Below are experts of layer 3 (counted from 0) of a mixture-of-experts language model. Rows are named down (a neuron's output weights, with its number) and show model dimensions 64-127. Each number is 500 + 50 x the weight over its row's rms, rounded and kept within 0 to 999. Numbers have three digits each.
Before each expert's rows: a language model's description of what the expert responds to. This comes from a sample of Wikipedia text that the model never trained on.

# expert 13
What it handles: Infobox section labels
down0:478434668484527589517531464444558577522538561498512475449485473486505508484435497484520457502441423506419487544585562488574471597418449494493504561477528449522462534466420429401550455574422476
down1:495545514546449492494486575511452579566418449550549479517483438507483553512518411495424560534516445493503475479486513491512492478483499494514524468459434471555540615484551557487497482469483473
down2:579432474515467492546514541541506485448486528470471595511389427502555364421437442495471612488434556516467497485554379454449607442531477540504481410446521567450565512545475485478474387471549456
down3:531434479439434469543549493425521511493513432506471467568445522495528405427487448447540591522532535489547579517576527506494575567460519570522512436462450501509550436408489449555575649409545451
down4:482567429457481437631433486529491570499486527528490488483446424421486501565424517592539488484575424450515464492495499546504454559533497391545521473523463500537541486505527399584495441457474516
down5:537477524532419464445498484522480451555478531574509425445432542519539560571425451573505513508591562370553492613496506480537549524615522460554507570516445579432499526533547433553515428537509549
down6:504541439485514451531601496565507461500474444496546541531555479563483372493549393374521512539443433574502456509431474465491502539496527529466497485468455438500637463577459418505426495589518545
down7:514520441453452486486458491423431454496513492536437478492456532516426428476535469594532501588486479449484449548400538498533461538498449478490545465444465506559544431442437491597465547505454486
down8:404532579519579411537485447510511500544508451415547557436517465567530471511438548523468458417439499506553605512594468446605468606541480495451360522481507494573520590446418471464485507590573485
down9:442531547499567511460488426571489532495561517416433487524501451458491589458572487534497332467472472424478530605510460511528440496638450467433509534540461456476525556458426393491471540575590523
down10:535434529543558451424445487542501474483566402482551652525503502511554562472485466589470459419514529542556475533503427441414430544513474531508470487500437450582480528508472523613479515521555428
down11:535522533438506530522468445409513478467491512467574478503447560460460438528542489525515520540520440473479565578568521527477569506494463468459504470507477515511508495558481483495518482454523432
down12:624488538514485548539433482531469567518466420469500520557507471503472518468552412474522580475561524533523522489540509549593508590545520434506475512566533515494519504510577517497477482422453528
down13:537533585529430507468492505599480600569553488448489429513575506522526490588493510392541494399512440506525449554465589501506539496487606550499468485514564515522403467488612536523532448471460462
down14:542517551437511488540489605557511451506460529480539513500541445455501507433546450468449425604538443480568390503456504669559605554491486465512444552551496562627519533454436592503500480486442419
down15:505460604518443438522549520444498487570587440460602473544573499552643522454523482522331509541478456456473630468535403522476538569534487461568490491386499491495486544484583510558392535554522443
down16:569550527546490571522368598549486521499493582474565507567390477416515488463462522631470504496451426599475504469478479561491572554537456521517548498546543496534554446480488562494474487474402523
down17:491588512519548501521574593454484484504475484427513569437533450580504457615527521465473612486486472463468521506485516554541545492498499530448472518466465541542488446469506454524477492493411546
down18:377457483527439453529409437479524536573491495548468437462523418533490513503526498476481474391507489532479509468511571479456411464487438498581510490469400487492491545574538539434492496508525529
down19:510585550424524603462546492552533402558485527512478463559539565542518484444550570543458522424484518522532393503433412511643507517618489426534560439530501559528497424471521554487421501551465565
down20:566452548445483536393510568517538511506446501529498419499513541514385528483517560495428505489497560557514453437575566399462574399465536586520487488520507479514480500461538617493485529473512621
down21:441476393513486442602499461512465559547484417485509586614525537632584429510472510430536593484523430485511461591525442505431517459469442441440523435471479405580474417531545485548575466437486467
down22:491566613539511430516450460457511548530488568420448521425506567513575451525530469537474487566476576490500468447478473613470421619525557509453505503470497474478451516507558532482377449415555472
down23:524435544411562590546559455485472522478582466487483571521461584483468532471393453416532551503492554486508535449457540494595507521543543535489488499518550506544450551479440443457624478545545542
down24:539447450473524617501432495488442495498534491568539499470428516621494463490492477506481572550490453507456568526553551442517475552530499476490555498528501525543436538519489497509504562456475504
down25:498537434551472501483506478521365497449430444589533477538527496494583439485507483535548553583524586441423523533563470534588571531488452534446509576479503614477559505394511499519436576570637486
down26:474529541547591524540523471499556508484531542480432491516536548513572466410556467502515483445513534462525502489487571427617483467510497566456529504494485480583512515458475440511486467527511590
down27:553546560540565468521541478506544520472421462465365527445494463547513506461505402553518402570478523454515522486492559564529519528419566523483485518469556448389471455595530483523455473417469555
down28:457429481453469572553504527564520459549417464469505497603562519418527396515513509526471475452419580521509404428482459511452474454446543559533442486464501397462519451586507540488563558517475483
down29:527438513534510539512539464508487483464593461537408471580573457558474498540360506534466449534464469482481459506483448494491508555549506595462539494560470467561586542467451509475478473588579399
down30:500431537467501594549477518495533523506461501575538548456535565526506561574535482425457573604557627508586486525542526470633465469569508501511431474458512478587522483413501442475571454433453514
down31:464461487378487505545502498535487543466492509549675497501562458480583471538497505457484531454560453448512546518360433407540439455543520436477469591553449437502545403495490477437510459514538479
down32:391503479606447440439492410520509415499476518540490531546557537463521575428531405473496535538540448457477435475511510424480527462627517503531450471527486495450548563449522506540461505525471564
down33:559432452589456415495385547417508463467478483500595540499468433467391468521516553470521536545529510467568551437464437487452529546526479581511500504511449505528517526552442519498493393473497594
down34:480506533478451544475430511565478509505496503523493660533519506485519526528481583590406535449519501492359518536492449456545475426525557518489535486474540476512519481468588522499488538471429428
down35:456552462460514476534514521525501537405476480544454504556477467448484543511523437516473443534416466479478504475468473521378465515528515479543516518423442474497579558509485511449446531584535482
down36:526477414395511515532489535505496497546472499568473521498442438536446494549509553484461500528422574482495460478449460590457504475496467595475599449527527468512538476603512527483501531483488503
down37:453511486411490484520402507533506514499553460479584486475503541429494511572556464407444499511474523492423502415453418546552579495503513600505457645470489436503516448456467476507491491436426475
down38:483502418487481560493459525466494450567648512478539563520536505447559479455450506430459506521462488625531491519446523456445455403587538603444532592512580619592511442564516497471461524477448492
down39:534560487463459462484458536453524401560503482521526511571522506463465399511363525483478489563480551513453386557586521534533524482435475373513517414540500536498470522497545575394512540471496377
down40:437516484540487446534528467556551485457462561474452475529533439537614493591563544491447499448557580568483628494467490516420465426496499528539502489470445525503456583442536406491538556545524582
down41:450457480484582390378454516471460595502424501459477494525518558364603468574447448466565462419496526508493549587493457399456492449538451493492451478572474503515426404519498462354487557482407481
down42:528483497439496474486479509455454433510549545421472560511550472534537511504508441487406566461457555586541514500505586600540505497426473487428510453541433497532436496582522515487481570576573616
down43:503505539576423514477549480484468468412484418543513454495536495459426484431618451455516577470443406639432429572573532476507523565489566473543530552517596491505492534524548444492475514481462446
down44:532597590574417556572458525444461478626606508421474526500459467386446504611526516470431602551529470378477447454452628515524475431483497555533478525511483616539477480561542470504463427576560490
down45:452499528488413391589534541553542471535530473523447539504582547528526572425404482514418560545497507488481552470481515468439640533432421556480472479473532524506559527512586501507450486512529458
down46:555446505538420426445524542485566489507529640436489530532434507612564446486522484461498482447511510418422450501529565477507619484558402495487450424476579516495538472542535555438549527562476535